config.yaml
n_layer: 12
n_experts: 32
moe_layers: [0, 1, 2, 3, 4, 5, 6, 7, 8, 9, 10, 11]
router_score: "softmax"
routed_scale: 6.29
init_std_router: 0.0105
lr_router: 0.000849
tie_embeddings: "early"
lr: 0.00153
beta1: 0.9
train_tokens: 277500000
Below are experts of layer 4 (counted from 0) of a mixture-of-experts language model. Rows are named router (the router's row for the expert), gate (a neuron's input weights, with its number), up (a neuron's input weights, with its number), down (a neuron's output weights, with its number) and show model dimensions 0-159. Each number is 500 + 50 x the weight over its row's rms, rounded and kept within 0 to 999. Numbers have three digits each.
After each expert's rows: a language model's description of what the expert responds to; "comes after" lists some tokens at least twice as common just before its tokens as in all text. This comes from a sample of Wikipedia text that the model never trained on. Tokens count by the router's weight.

# expert 27
router:525508532433636466554564458480456563457445539441482503544424446528460453457505598453521487457563480499507460429448380469507459481424538576445571551547542435499519490454615447484558543378443556417480508493418445432424537461500470472522448497437507481459483416550477511621467438461414468484523521586497552517511542529461433582517519471456459497569438477459430519447485427569520533598540558470581532508529464484530497514496508558548484482542514586538549487568529495448567462431432587
gate0:519522451520568532517495587532436641476452549469530411556484525569392517523491447481410503505526474512499477445611553561481520563592501522463498466522509478476479449524455545527401487557488490533569547624543512523471506490556500480461481448557501460456588479496422392368524547514482533475625494451530492443488462585625552509555583514465413497557444578462445514521396478441441437574478383555587419536545527622380455501522493544554413533532524498413459485554520507450558467505461494
up0:468449442522444445477527520517506436466512483454506455424509441582543495516486497557514489507511513415462451561494483499459485501505494466532528496439560478570512535529530413518595602508573471500378448474491483433526528495578492551490437493447501422525463481454547527626404471521451530516501524576484432486514437453394508508470511512427557520479502463490564466516574423466485574509453570554415477462404495400553457382596532457541484438542500531542470470458468460532555414439529506
down0:587488475468533482461571510533472573575516446429466556463482486424482436472552518569507460507442524500568453474515489408493498518422492408484553454487539528450518503538579439534531427500438468587486523497458469432480488517485481437435584453501479488465512474495447471495453490475465509529468545461469488477584472591495490471519638390455454507467414522538475468601509485486456493492554526484526579506534501531500377560467474437510611545536529630498486442489454558520559422518514480
What it handles: Country, city and national adjectives inside proper names, such as United States, New York, American, Chinese Communist Party.
comes after: " the", ",", " in", " |", " of", " New"

# expert 21
router:455460507413499450496545538493548453529468409597499414539512473470464566443445534522458416471557432571470443499487485538487508507520491414435398469531485567472482496474503497463536480530597539469482576428531438466460405508499567541425455496498475565508511500386546515539463560542545441467470424544439453543426479442441488548514507535554470456437450456501541557521485455535561470536538483523565652497459515543514488449527413446399503504468512461451444530552456432552507501587577527
gate0:426528503478525454448472476427578431443442448370530539582512504435517511535559496402586458557568402509536447488503589469531536531473515455498492567511559425587414494441494456494527510426461466433465471484486590522466501464496472545522490484426597557570521465482488529540570511497493479456495560467416504360493446437567489513506508507534579489511575556423590466535444534541446453559519467540548516569559513472362595509566482496476449515539469507393484465446453449552484504437431476
up0:501485562461452515596482598551474545491437501561451485467555438481500500503465510475499613457453508578577536506448476487484390496595551433531525441531474518515441501438626515476494516480462491501512462586509511514543498573471549480482501567408423497435508551558516494565482465438403441525454514527510553482522527539438473495517432553471407492542496467570498464445594472576562496467437566545486509407560484481516469544437436524511491383499508550585428541502457543506595439528506474
down0:357555497474426505503492646544505457460485473420461544474506486501547391506493455490500484508475514559534416463413527492617490442426608366542502610465544511579461526470536518442502505415570439497529543499573492535466521553497430503531467509533588499506502539539463508504363432542542488474450566425457545574500561591496433487549411514540396489483547515493567488513525487519545498454457565513567531566412549504521576483535458462481534510471451538514493535476511616424531581638535609
What it handles: Line breaks, dashes, pipes and bullets at list or table starts, plus infobox field labels like Species, Language, Date, Total.
comes after: "\n", "-", " |\n", ")\n", "|", ".\n"

# expert 19
router:399481528497397466458488513525513515492423589523584445431499523508435451457591434531434502529471535542442539514535514534492441455524473433458516518533542558564556547554529508506442513532496489431505487472548490500499461612498507492576375433451491514505472517488525508472504546475469518518441465575548554466511380438475463552518491516511478492472429526538484418450480526537554525499389559514449478492529442511523553455540532424446471488455490555506447418492512538538428390446397431
gate0:539515465485477482526498519475496576527499415444453560502490514561594474510508490391533516551510534465450477499521472464500477536465501507480454578426477581473463461510435517481521508498458522508474542535496548531400537524544568435590509534416546542462506440605572557439468443428381474521502465456451530441502467603532517514467468498474480480497571426548537482558553457535465540515543458507583533463535439469586570480403467552470496474588495530559507454439487508523622437401488519
up0:534423508454594530461535447539520502454545556521450477522498540518498477589431470524496481427460496588567548488493560446492391527459442588526524420502495530579471496451489520539493467522533400497433477496481581563507480437454543468475439481486499539448546439401416455519551557520542434643517472474681431586472451410565484471564433510540484511497526445539469489454487518533448530496529476506550443415495473571538463468485463612529515639448541475535543499481520513489497584543434430
down0:499540505586469463501500541570569570539567384436484521577502502412523434465545543497552466425569553482407439539462538492497473505592431445409528545578525436564449544474389480475465541428551474451546564517488596437499496540548445600546569553696548517524435452446437508504546595584452499444511490579481529520494460561477456446497504451450442461454481574551486460521543544452531481510442462580466564498471523486501442502461451488514546446467525455581499455536438520495376553511460579
What it handles: Table row-ending pipes and line breaks, plus degree, minute and second marks, N/W letters and ft in geographic coordinates and infobox measurements.
comes after: " |\n", "°", "′", "%", "″W", "″E"

# expert 29
router:450487452509401487525322542513429539383467441427525474498479534451571576481501471550500484450540501517460486555518556509474425601418520513421460435497456479508443483470471477618455448378442560407586410500534470511554596494471546447542447493512554480562467555393494491426514595490433463532475497489565468539459501502523480437488468518495515469574566501544448513448570623561463537515521468508490550432544514479535574473580602480518537506544517564462454520438460425491441523528559385
gate0:493508590476563529488507501447484507522467474550523402460459547508479550527498491445394490484488621520544570480518523491447518458586538503579401514422469463449528457494447435500441441533469572540554490572475540509519621510509432512505540514586516463530480511499498460496484450463522450557499523522452528533548423486491524534489452447500430551408447519489551507464551521515462479455465424500418494483469408533531547474454433500449466533468444581531571481535509474449451528543491462
up0:442417509551421428637486540509538517468502465443456561539548501487565512488512480522434436469455534483461528479463505535475478466489551591430524490480529472398549515481521524506474488583455581464461531519505529542477516454418529558530543537489580459477497470493512485493384509482428568546513562494500513477500526470472520502464517439506408465506485525470540459430521536563469388489500449392572511393413393428579480528482360522492432473456537475520499469485506492378427521519454493
down0:491485589498534686461589498614510437479497526576470502375402524469492480529523543492535469500557492569529519479507560447484390584475494556533502461552413490492519498442455524544546519550521511552465468494529550430436457490522496444526558540450502548501515479496625488488502523526570463496508475489460481465525556583614588452455497484485515478479500424497407543499481420508438558492530522511456446506429535528458495475473445515568443482499371549543529527496461539466531599533485573
What it handles: Past participles and adjectives after was, is, to or a, such as made, released, located, distinct, new.
comes after: " was", " to", " a", " and", " is", " were"

# expert 26
router:532496545438586525548518488490401521578540554383525394452479559559521587604454590530519418542538612506506443473502522453597530436428580534474490532481472473595497380488554548587468424489505570517556503509504471581498581629458397459541515447504519438459482479461464408475503489524472570597470485534488572451399467490562497531432536540484580433363427484444526567521436488540553552433493392547483550563510495539537485609499563595499545501584500561582554530542557516474562564471467500
gate0:421496443533528537372513561440517411539534500497531435529549487509487563574415544478578475534507506404501482479459481490478541564444531428486577426524550458514483534499489503515503475460514554527438473577481512509527544492609478470482541511575604445611492434523481578504556549576432548539547483491533443513440653506498458403529506447429485611481511512466483491454474436530493528511515415443541449531488457556620572481475487444476425384510435451505469615561396440520542464466533423
up0:468544540543520503469474452483470479467579474532424457492390536477525534527515524432504538540548471499463596474468488563478426423497512594451499531521513483455517416510471513394471533448513486449413486417516451454542487469528435551527528496541458466386450532486459482471556401347457477456461491501494572516456442574544531515476564545492486472461478531508505485557581485404480497521439531512540507578492452478527426554595500456405570514469527606460520466441525498497485515437481555
down0:524579548505446394475464379532477530431460482561550532475463494422545531396495479481421519559422467496574487472472456521491510511441464553439543487410534500534548569602527470512548553477521509576547511568507518543482559449487532525407513415464462535529490486470488535442503556398457492486484492519437396481462477504394499508592542546484443435520499497551445512524503398521546440511490525482480524536507592411447582450453474509472571571597468495511502428456443479530434441511527491
What it handles: Year digit pieces and month names in dates, such as 201(5), 197(3), 29 October, 20 April.
comes after: " ", "201", "200", "202", "199", "198"

# expert 13
router:528503454517401527427449546511521471517596580491457546500497551524448573381480399562467548438522550460409470515532521484574504485516513453478548482500524435555608533452497514476573534499484557557450500459508515480437459458481553501516541468457534468520458481490448467402506490472493563582463457523526585516544517433476601481430483586492508487503503481514524476479531572568469461523437497507501507552525397510385589426511469581474551496559514519500465508475465492468468485425400505
gate0:520534543482549424655496480452555547473459505518375468452444533464514456511477484468538498454492508534537489403393521482507434453513445502577522523537555522469481446483501458561493508528532495534603388501594424470477480495561487508457538502498448662492399513517437473419396485510488427449508474468503553539419485463460512524532537542508551471500482557514468567515527435475507494540522521623586598488446516559482465396420461530469481559469483453467526509591558551458551518535466586
up0:549476517540467550464490480520535519542582551461439545457598527538419524514543494543502554423515456500517504447499458539544441483592492477479524648485458463475506481620567411508493508515414501527491514491471461534404440460497498559460547564500477511381552498439508492467523528471475506499498551464509632464502448484515540477464494536488489586415418589567577499499470396562518518480512503464506582488437479398482498444465441479643595537430434499478530521449527579538467532415536533
down0:530599426563392402527457618595486596589576457456507468505564494464506582538536440532557439509537473431568395577430505421541478505494568416445517422535388450482448438549452556524504524541523460506470506543408526459534428514459562525512524576529425440560418472521512446525466445454439422391566492397513468494444431566578515529528519524432542521489517552549552570526456507460463454548492512524453425523465458509488532472549546508486502545493454455483487388470552527580571511481533537
What it handles: Digit groups, decimal points and units inside numeric data such as census tables, election results and climate tables, e.g. 8,633, 20,000, km, %.
comes after: ".", " ", ",", "8", "0", "9"

# expert 2
router:562537532568486601460447505468561493494553497435614557497542549490577570467536471510600545478521609408489408545509503491568499463550494410513499486434433569482465420563392492515485420506492499542513435573546559524538518507540510512381440511467470495531487569439544505530569562548424493484501472432447425493614476443617531445512445531550453584413557483469541586511571552401501425512468483548541536484551518525434473523524556568453513562445486484518466386642541586583529585570415479
gate0:515390443536562481476505480435476533595521463553448540473622483465510544502553452510541558567437401503553477537454525497457426567490467559508452480487401566429511544446460490541472497534519510415600464476510495517537472465400529461518585514470582520516527624427441419539393535496487435532450578528483469515438550418545508574500507523469475474544420522508479509511570507559443467522587478458535564454489483416560509445466431425509497524544431549561522563422483469568502488512536542
up0:569455482551511492451522511447549522512560557511577547536627507586498536428479404516583500514417473390521452540468445521527557507592495476466370483446558490451488443489478596534528510506511471481578512412499505565501480503437530516534516531489494607491539511518442476593486533331512452553478564515529521506587559450532515514457446546541503488509450469519534522498437539509529526495545461521574586447525443460493524385451435530405520417435428566602429470520505496543639550561472514
down0:512469539583476456531488581483538430504505432416479558508604586438440477511390590399583446445469502538495472562416412536521492479504483502362551581409548482482472441454537495533561595468455475454514481494561559516455459521590546553453497481447469559559559464491590594631516529551547589418564507394570539499429540500492507544498573556498480500529491524506505474542526461534537463517418497516518433437526441472456474436513449583445462588524470445558525526399514514566444409480537626
What it handles: Clause-linking function words in running prose, mainly and, but, commas, and auxiliaries such as was, is, has, had, are.
comes after: ",", " It", " it", " he", " He", " which"

# expert 8
router:465504496505537524567490405494494471507537505473426509499444420553535437526537537472487543494553485492488584544421518486529527494597546485465519447479438448476436567512485526552511568470483549391482483493397526442551422468509575519597498576527463545491492677485472529595463513444575543502529426420470529430456466491515520569439510518466495452543486546478460491514476567581569561540476561440462504396573511466569473582528475428586507501554546523565502462486504480502473494422506552
gate0:531523519530528576481554512422571411415527529536527502456485448464481485508428428527533465454537585536580515467420512512510545483572615457436601477534520515445488532438544365551467447480576500613453485550480491463471420497427503629544526492428509495505541502514528523466464515531533505485549565472472481557479517449471470456543460480535573586477503455551542572453548450517535523516536403487619573460526583559573492434478570514573563590478572383517514486517503371508510459459476509
up0:509572570559463471532430486481555470481504579523459589465554496499478503422462495497484560432474512473558542513529572455499386460557530473504494532518456546527543566442551491529517493528472502507432510581496557496430512427486440579455534437424531484425629493540399513539489559429464448423590489457559475502378466477592501511588444522502471522560537495523494476511545551484506510429616497465554467512485498476516471549487413532506468497443462458527524452549441547529627487481453549
down0:479483451543565504464438528519412551532501557455610540504502546367453443513548471584500461461460459601550605547494480511459533573518405455512509488522481519483485490497487573481462558565436500394491495532524471473472446391441515437517573583470543476536423553510560497500437511517541556540489390395503562476588537399516478486582460545477549521499498454559430427546511500519482510579442473547484501479504491463539481570473430493528487509527531504541414522574596541532449433526530457
What it handles: Ordinary nouns closing a noun phrase after the or a, such as water, village, road, court, brother, gate.
comes after: " the", " a", " of", " The", " and", ";"

# expert 28
router:490551603528425567502469465557486558542450541453504612488545466429487451407537532520579536564566553403478473579511532518534477426572555520499559491415495452503504494518441548556429452487542444530454538591526379508489433479551523497441561403518475435495530441529530494543444473401515551518515455547565502429596561540445474490576497539492514438439596475513652470410579535530510450442478469593523564523469431514540479523538464447548476420528577426527537528495551520508450407486486459
gate0:579571502409454535502515483550473632559412536578499497450452481516535540472521480525474445460578456517488543479513420440529449545445548517604493458516470588466527479591508490516564460476563469502454535510493558529484491520461438489475549472517555584472455464502554575466474520546483421458518518555448538552499484557492522433452471409485549449541468421665379482533443491584468464510506592406554444559453533453481494498413426503522503496460508472500499467533480502593537577493505435
up0:427577482550462500507469467535463519557547459512580479506523560580573562502569519550538496417470517438487403533434415496518505553455448520468453480545442482643467448492508477669494508391527524527494512461437559549490571463481539421383492460497419443532407489524593528476445588533496555474569513466468559484558530431515452455373461365514466521498457458634422501537493513545452588480541555442563550519451407336463513468568477485477429461482512484507448455452498533496520561473415585
down0:484524587587551512513543547578492514407513545481446502544467521435544429486446538539559521463527531557450488600518441462517509420502628552518571452537536465474453556480552475498521442553467472500523557606530447452490495512492466496517516593477466571551530469444483627603561514450554520476545563556533539488498469572436472470576576546421546438516524536559473505435439545395608552544513456520480468454442506560522461464377477502549425471472507490605465484392477535550520452529498406
What it handles: Articles and possessive words opening a noun phrase, usually after a preposition or sentence start, such as the, a, The, his, 's.
comes after: " of", " in", " to", ".", " for", " on"

# expert 3
router:505434478487453488512497537552487523376530546479614462524482531559581501489591447520579456566519577518536528558525575518486455459459481556475567502422495487554551543415480486598513506474550378508469450406451535441495537607524541452590494583447477615501445511469591515565505507559454498486521493484532494535529506481414454588483497454448603466525469516468471388524474478549462537435540476421438359507587582484524471546525514529520564479372474525519553457482486578435475503491549450
gate0:556520509458493492540465439456550414473443534635440471557500518518554385527512498520544603567594466597487455524562500491473560523507568418478486500539534502508481544503558488497456533512515526417474443414521466566591460513480547440523488515534459564458466615507425523513572575429461408540591517473433401429491517399449598481523525496523534511456494506501518547596464390490515550491455524541464490511603499554402577510505408491488485419532496489471599458599507439597432556504563523
up0:557510454539528463426523543561539441533473467507469612539444565531557497547432456497514462513494490571536502495540464551563462509451502477403539489422575491469471504545481530491485443458509501532495564456508537452554495510445507423494509561540514548463544505506582429483466518495468423469567478593522507439681606582469489485446549431495554480524578505471558447503439455499480503532460545492420392527547589654560584475480476448458492480509523463516489504533491489395481517445551546
down0:446422452519497377440501459529498543502462559558489557511603479539451588545430536544540474478510512429501650442533556491458494443496460659456513538521451474497548465470456503507481507532446514557584486531601501510498498518498572427516468555443442503522510523498511534602514563435492447545571476535538512446558553512476533592540536521457558516465524514438445479522576458458505582400490593403480514589532479558438440571504515533460509603554481515526435525554477425560456444460504455
What it handles: Quantifiers, ordinals and partitive words in running prose, especially of after half, one, part, such as many, each, first, years.
comes after: " the", " of", " one", " at", " a", " in"

# expert 0
router:523491465403428502545601469514601492463387510563503446410509458588598479526467577436397544519469502420546589491497509469484498522448440537517566597575488600494517522521522461421433534515454578539530548495561494442498533482451519550526479430514470489420460466590489414563561483486489461523462400567503448507438552459612539531510537532530570539507487515507526507522460475554444425490463576456447477492538496459566518430362501528526543515463478524489420502496541478420515465451482461
gate0:492575477505522540512459555528545476519454459494506488540465471490522628524437564561505591582417482464419526471593447486564492585477482470412549500462489526499507457459362482537491503465492497458557482595504540650427492502441606520432513485517441419528460545490463541519496529481533568541557472501544534509542477456417524495570495548618444617553445541471586453497483514511501506502412502393488582352566493542548499496591458510554408462501537530472554491468447488471483574502513578
up0:409585516510436504511599522511575370452503592501556506540471531561471487440543534484505511437463405536590461472382483527520544579567501503507403528539426447516453540516539533493515477548451514517550460494467513457480497541581497491512528452475579405468454517532488549408423551452461516475528475405608478477475622451491466527552525489465493496571485564434461447579550454487440508462484507456512550545470573454504508486425498457604492393439554456548450439475528472478491491492518512
down0:483489425573470450523533454491531529462389506516492507471528446568449498423530490511454452505439503491497529462512543562507523523491534595525566514535496644469633458472458526429610579541579453391541501420373471456403463472484554570514450473528499551512447504470550459490488527420457495492533496515521561500480457509551497523509483492563520508464485521577418525504526537533388458493572455385496408501434558407536473490525424544391549505492482487412542456506555457618480466487486379
What it handles: Number tokens and digit pieces in tables, scores, statistics and coordinates, such as 4 in season rows, 0–1, 66,969.
comes after: " ", "–", "200", "201", " (", "202"

# expert 14
router:507562444578403492523592468405453428484474513473477480513446436575462520571495414571528483435536508563479558573457567486434540523574473459522547459506570460459503557569470533458463402544416502529547477509525593532465500428460478415644407567515469502487475504495599424495448524460523522583421448523534411447526473581547562534473547542456511465497435578469484536464372489563500494530472442518460462497532446504494436590433479508532427470487502509587563484440579490484457496588487485
gate0:439571601475512540510540449515453450581550501555409457449471538535498452526465527523363530481543477508542543457524499471613535542478602575523537458449418538498455443496521510472421552477541529569547525573492451500468488533508526528470549386448487539585519507473465538555415437489459452511557619585490531589513538532444446451458452504457440614534507481532541465485559504456462456503548559507469623461519380415569488570532443552480636550592558498525480496403439530533602549485573537
up0:508533616444530518576537536577442596430443503505422403535401605580514416519513422474461526493553523546530514557517481515600482559421607469573411451455521563470484494471445493456434488516453513548483479496474596595572448533408468513454555387488470550513487482458515514433460556522498434512477547511510447501418576612515516532488494480506489512539471524480504506454550529484533509545536534523582515484512474488516399531498445490476600576578561538483596525427501447434566544550400503
down0:501476505471454524467398448495468432545565462505551463531514466562558514557516473480519536481473570465490444445465562437502493483421428490515446531468551469533465507563450523533386494508444449426583532447480492543396488463521482498568523551545545563556498529485533501552526507474517438534509421504633470517533526544442444459589474566490533518585523474515493533408397471417447409348488476552429526478498498505557433514474545524457479444446480509473511596496586516500568497503532531
What it handles: Number pieces and spaces inside long numbers, years and ranges in tables and lists, such as 786|7|49, 2005–|200|8.
comes after: " ", "|", ";", "–", " he", "/"

# expert 10
router:523459467549430551375531591442503568563456507483502470427628439455538469453479456438484475565449568462490536537574530514510468577525521518557510465509518516477542545461508494519503417524440533546598511522440548516594574488484468536499519466507489492527618437497486553447430470507547465499499587587498432495609483474433419453545499448571582551526505444420491469520473532442589564486582497533449535432443492544525465438461507545629402577468448532422546476590468499484452475471438539
gate0:482451454491453539459586499476502508506510502521551514471514593495479526519515452484550517548435510458504488530440553485455421518544475546449563494468577559578490532618528519567477525527471526476599433585492446510494576555449494502500621540534442508563489579511521504448423521542473456608532607435547487508471470482439396495582507405624496614494513507589541582526539553500509457474519488425549441481517427556473499401512501472472516536519544450527504537579446518454461595386607525
up0:485481471489488510466546518523571534494461513507508450459489562469471458542434498530497506586444599397507431542481533403471391571552515497486528434521508555545502458554504487441490458497424540495581510536492534524431618512483525534528553573518415490546483512565535513470429425627460560597452561491601449426521524449438448502596514448610534630436500502543495534506550561503543502487519483499481461498496396588498485427511524534501445479529508369530446574560419516535474581426522498
down0:408507561485463485463547557609450475419597521536454473512500514506486539448498544525492588555499465451523501512414469433510566406467535543449459559469455553458514493552440565511458523462465492435563431574500540458501474490542620520602462574550475506476493517563447386551550463539458514438501486455485504539457554450514591522598496403428454490509448500444486576487416573456420504471634454511478469606504504504401474448456466564525489452448545504420544451526525554495493508531565491
What it handles: Bare spaces, opening parentheses, hyphens and en dashes in tables, dates and codes, usually just before a number, as in 2011-03, (22.85.
comes after: " |", "|", ";", ":", " in", " January"

# expert 18
router:543469591574503604431436529633543490440514476513443437503509420573475487571459620475516557523465548499509455475493534512491498542443441431544509499436400492419527512584461501446472484543492505552490471534478475481457505519507534487585565494511527513491518531441447506452611512507429451516494649414479430657390524563516485596546385450531408485452540466571481464483452499499470417408486504461464487527572480556439480553542506588499477461459490481462521455497529513494495463537593456
gate0:593459525550513526456453534415424481478452512442496524540381454499552479450513519522406487495552586509560537394491427586518450525526494557538485478502480482507458421555436465495470499548468597417546469497427595494538467546498485496578490541562483456477503469504487536473452471435517432531431417462478533551528568471437517524462466649453471475577460515534488479546458476510553465571426532532409472467458498546493507527517619534444472515384498402398553455518464502494494591539513514
up0:547447499538532558503526586475506553480404522483527494410467549508514520443471486546468529494505615405484498536546440521469498511506451523554525537524474543535626449584532479483501496461499476473519570450520541494410560478469453466562428523530493524423464507463478494415519478592427585521496418463593531526423522516467394542471487495527483509550561478562444510518451457480507587492461459395527503555527536669520524472393489490474440436432438456447537523482482518390533572507500505
down0:497511445529482467525485411498482484443538485575573590549414553546531545494625552494431519552632419505400493447508474544439491439490479550425474478543567437432475493586487594524441525485620503539605470533498446563404525485528479522494509488501411526622516422472583448533509465489534528522564528551518491430499482458417531467544506474499565469539522500465686468459551527524560524504443443494434447384483487482488420391533559537434444579332486505547354575510470490470411427527511486
What it handles: Relative and personal pronouns and clause-starting nouns in prose, such as that, which, it, they, and idea, thing, system.
comes after: " the", ",", " The", ".", " that", " a"

# expert 22
router:493415527493571503521532502498501546611538419442497400554483567437460448467467518490528569477436532449472427468477424518467524536498461567511464465502488529414463426564557468391504489452564435482465421489536569576477468560549514465427539462528488502468427450393475451538415450632516511437499435489441526488487567409489583400528436470547461509555484533518489472448538506464507546543482457593492541425462562503531476507625510527493523518578446361516502567516505508526528606454485531
gate0:449455501530473498581468484499552396435480435482439437550481445550501560533504572455509455511502491494494469512489470469540482485484494476520540458516503540522514556481506503514483555600535445525495530492549489476489386522451532487507461570451444483460545502524505433476428428526401441562469396547496565493471522484481522505532498592467506480525432518406548536426430491505586474530467546488613478371532595533543515494484509418426463542511535440410438511541518509500517497334581516
up0:555506438529561499504558533538527497464564494548526455455519556531616487569417504513482513444339518404516514455536343497424419567376519526539514440491501464516540439474520471537454517543631514447490479487570556425511505486544505448559504517570484437490515506446492511457424415545505459541428504515571489488450569403471531402630527542527482483476472505462507488506471502469473489479540468514476499548456492496539501480504552433455329535518547511509461483546445512590531537461443527
down0:473512599388525459414526513497465553479555484457593508507434491448487433440563465433538478545510497421534474376455554574499553530398490494507470577535492424476484583431488525485456519477551487502434491412410557443493484565507517489532490524518523422530476490530483495564508538451489510591502447561436562493589532487529514538569510436532546498550393591490486504492502476547532392554419442495539559532556539498567412475466456480536397530417470461475476538415503465519503530420556527
What it handles: Wiki heading markers (==, ===, = Title =) at paragraph starts and the first words after a title, such as born, See also, politician.
comes after: ".\n\n", "==", "\n\n", " =\n\n", " |\n\n", ")\n\n"

# expert 30
router:475526538542506457523568493468493558513490571510491509578549521572455489532534565438519495570514513456517477447513487450524569592441471515581610647580533505510480492463539442493533539432541383518557549476476534463465491490514530541540589504533422566466480489574479516542449500471406429548509529480491614493553593515517447473523465502562439499549540522431562542542509384530515457529584518433591446562517522521481562487456455465422458446481413450516437564503427493457540509461512557
gate0:565608502506583533509558535459586450431490452481500480522621565476444527512522471568387544448470535502587456476545516453483523553425586638567506512471554528452480420456552518604486582618515559488501505469493391504478439543474524506554545509481503505539557476570515554417508471546485465530508478459490417520352395470439477429510412520478513556503453406581515457414533485487548493491505426494507545472540495470435472433552585479595514543578466405484544519550447464450466576456529362
up0:526543602483528474560479569471489506537444511494428569550545502498492501533512480564364525451526488488578488484576526521515548541430477523546548494534571505563500540498514520463498540432470536577422555462389547467546471413538472587579609538492382491533543521514536546434379491455609436495646488409510520514467542497426508579470480524430475568515542420506454544469592470416510492446486527496526482590442506475517539422481446494618539572508516469420588537512545531480488527480591449
down0:560499460480540434481505561520481514532454515469437469462522547504471501543493499566483532516487508546399490534486484498564566521462478551515445528523527509494487522495458523494434559610543524532527538479470441598470488514494446403522595500534493475551430559534581452439462452531547539514490467493569419491438592468411499536488492515518439465497627500563466468498436552556477491489393525512534484517386577424393533488376547477468420493588614476514491507571497506427454538494562433
What it handles: Initial capital letters or first pieces of names and titles, often after a quote mark or parenthesis, such as "N|othing, B|orthwick.
comes after: " (", " \"", " |", ":", "-", ".\n\n"

# expert 1
router:552510476560456473548628421461488431481478567514473563529513445543420451561521456466534528405475402634541553587524558466504551607578418522461525482520478452435475472557388554491472481601444518446545511561498560416451505440526505378515549517511467535492450576504452433473454537503545518534610509557519563492490485526570577471474568501431347577468485511473412528523432505540512544599549489526455523567447470455563469565464521502589406498550596505541501504500496441545442487561477556
gate0:563494504425490457488529466583582539511524579457571368471486544452448501356543546506448597536523446495520535517467447429554570488479448464551387496444502518410550468518468505474576475476478502489533487513546513426498488529510503510464483496409508521492536459530492523479583450531438411508471491526472499519596435489526484488551438425517443545503516522544472464504430472448475512497460586578533523478466572444477559501452524548541590511461500546402447459489434486506473587485547551
up0:409576412585578495471540501502483407495491433553442596448475422450553461518479538480569492448412520608471627425526437545509416453525556466493564517561507471543494547534472523476493503579480497536504518512433473492553582520501456511474481443479525429462429532506533502440463543482526590464455476547572396486506474468505488471531559541448477500448554489420508459473525502543500530494578477478530435491511481455452492413544605507405434533525521504501573525557463544552463468565429431
down0:478575512527522565553505566480568541522550473503493493633452475512568488488577542499480421526525498464434480541526509569474445558545453492521597545467586474567407427588499512565552534491512489480459529572408497419520504473474498598548546514423474551498467529499515471536450497527504454437500454543534518553440483430486409418457480553451579539515474487507525409579490532555475523576504478460638500498510639553487430589458540440384499532546424495512566542565496536431503504426483489
What it handles: Nouns naming creative or professional fields, often capitalized in titles or after "and"/"of", such as Art, music, development, design, research.
comes after: " and", " |", " of", " the", "-", ":"

# expert 11
router:422432468560556575466524405449538520422454567555440535466493598521444500570546501570449480558462406516487542498441516502546488411573549528545528470435417445495424531520563542505501437539514513515420603552481495508576551467427415544481481514516508499561577480633577588452439485501529523476500515556501457490503565460494478519489573447548514464394419578549449474462381561580509508458566507480517458515485446538554407375437465489452604475467498522477418426391482537549535579522491507
gate0:522469552525419471441463541499561404427485492482575522524484445459507563494427425486612613582534506398512513540542421445493507523485443438479575515438468486451575527491515400515567525448414518491557489450620454434436558515387561379536471477436483532519388467503558499480525530559438474525489436518563486523511527481417432518450527577486419528498461532545536414486499428575541490443444543418451406465514482421579504518560526447481559453426469538573503592489392438552534526506510501
up0:536528446482543509585515523543522442509539433574397566508574482487583519495460564408466458438446459518550500492475533514468541494494536497486517499541479490445460420510520540512480509435547509478499506556465605441531535417613493546532503557493447475470549533492481384510476497487479519559478506433604398494454473518550464459519496442470523580507519450489530534589546456457442507491528463592601513524514600582457509480544527480558491474427539483441494487545436553489600416549460472
down0:560461492516467558617448465463566357460469528478548469585487479483524462512422472527535496443436502423432536551470483533543476521441525478546455546511433462519543511453533543438431487416490478524458526446485497556518483510526492521531501488485522498572482482511513518514557527506445515561406528482433512463531495483408476544504490525554504448513493445519423482469526482657510546459541546546570542468547521484548466514494522541529531422561598494559444581426426555516522477521430565
What it handles: Pipe characters between cells in tables, usually right after a number or name, plus semicolons and dashes in lists.
comes after: ")", "0", "1", "2", "3", "%"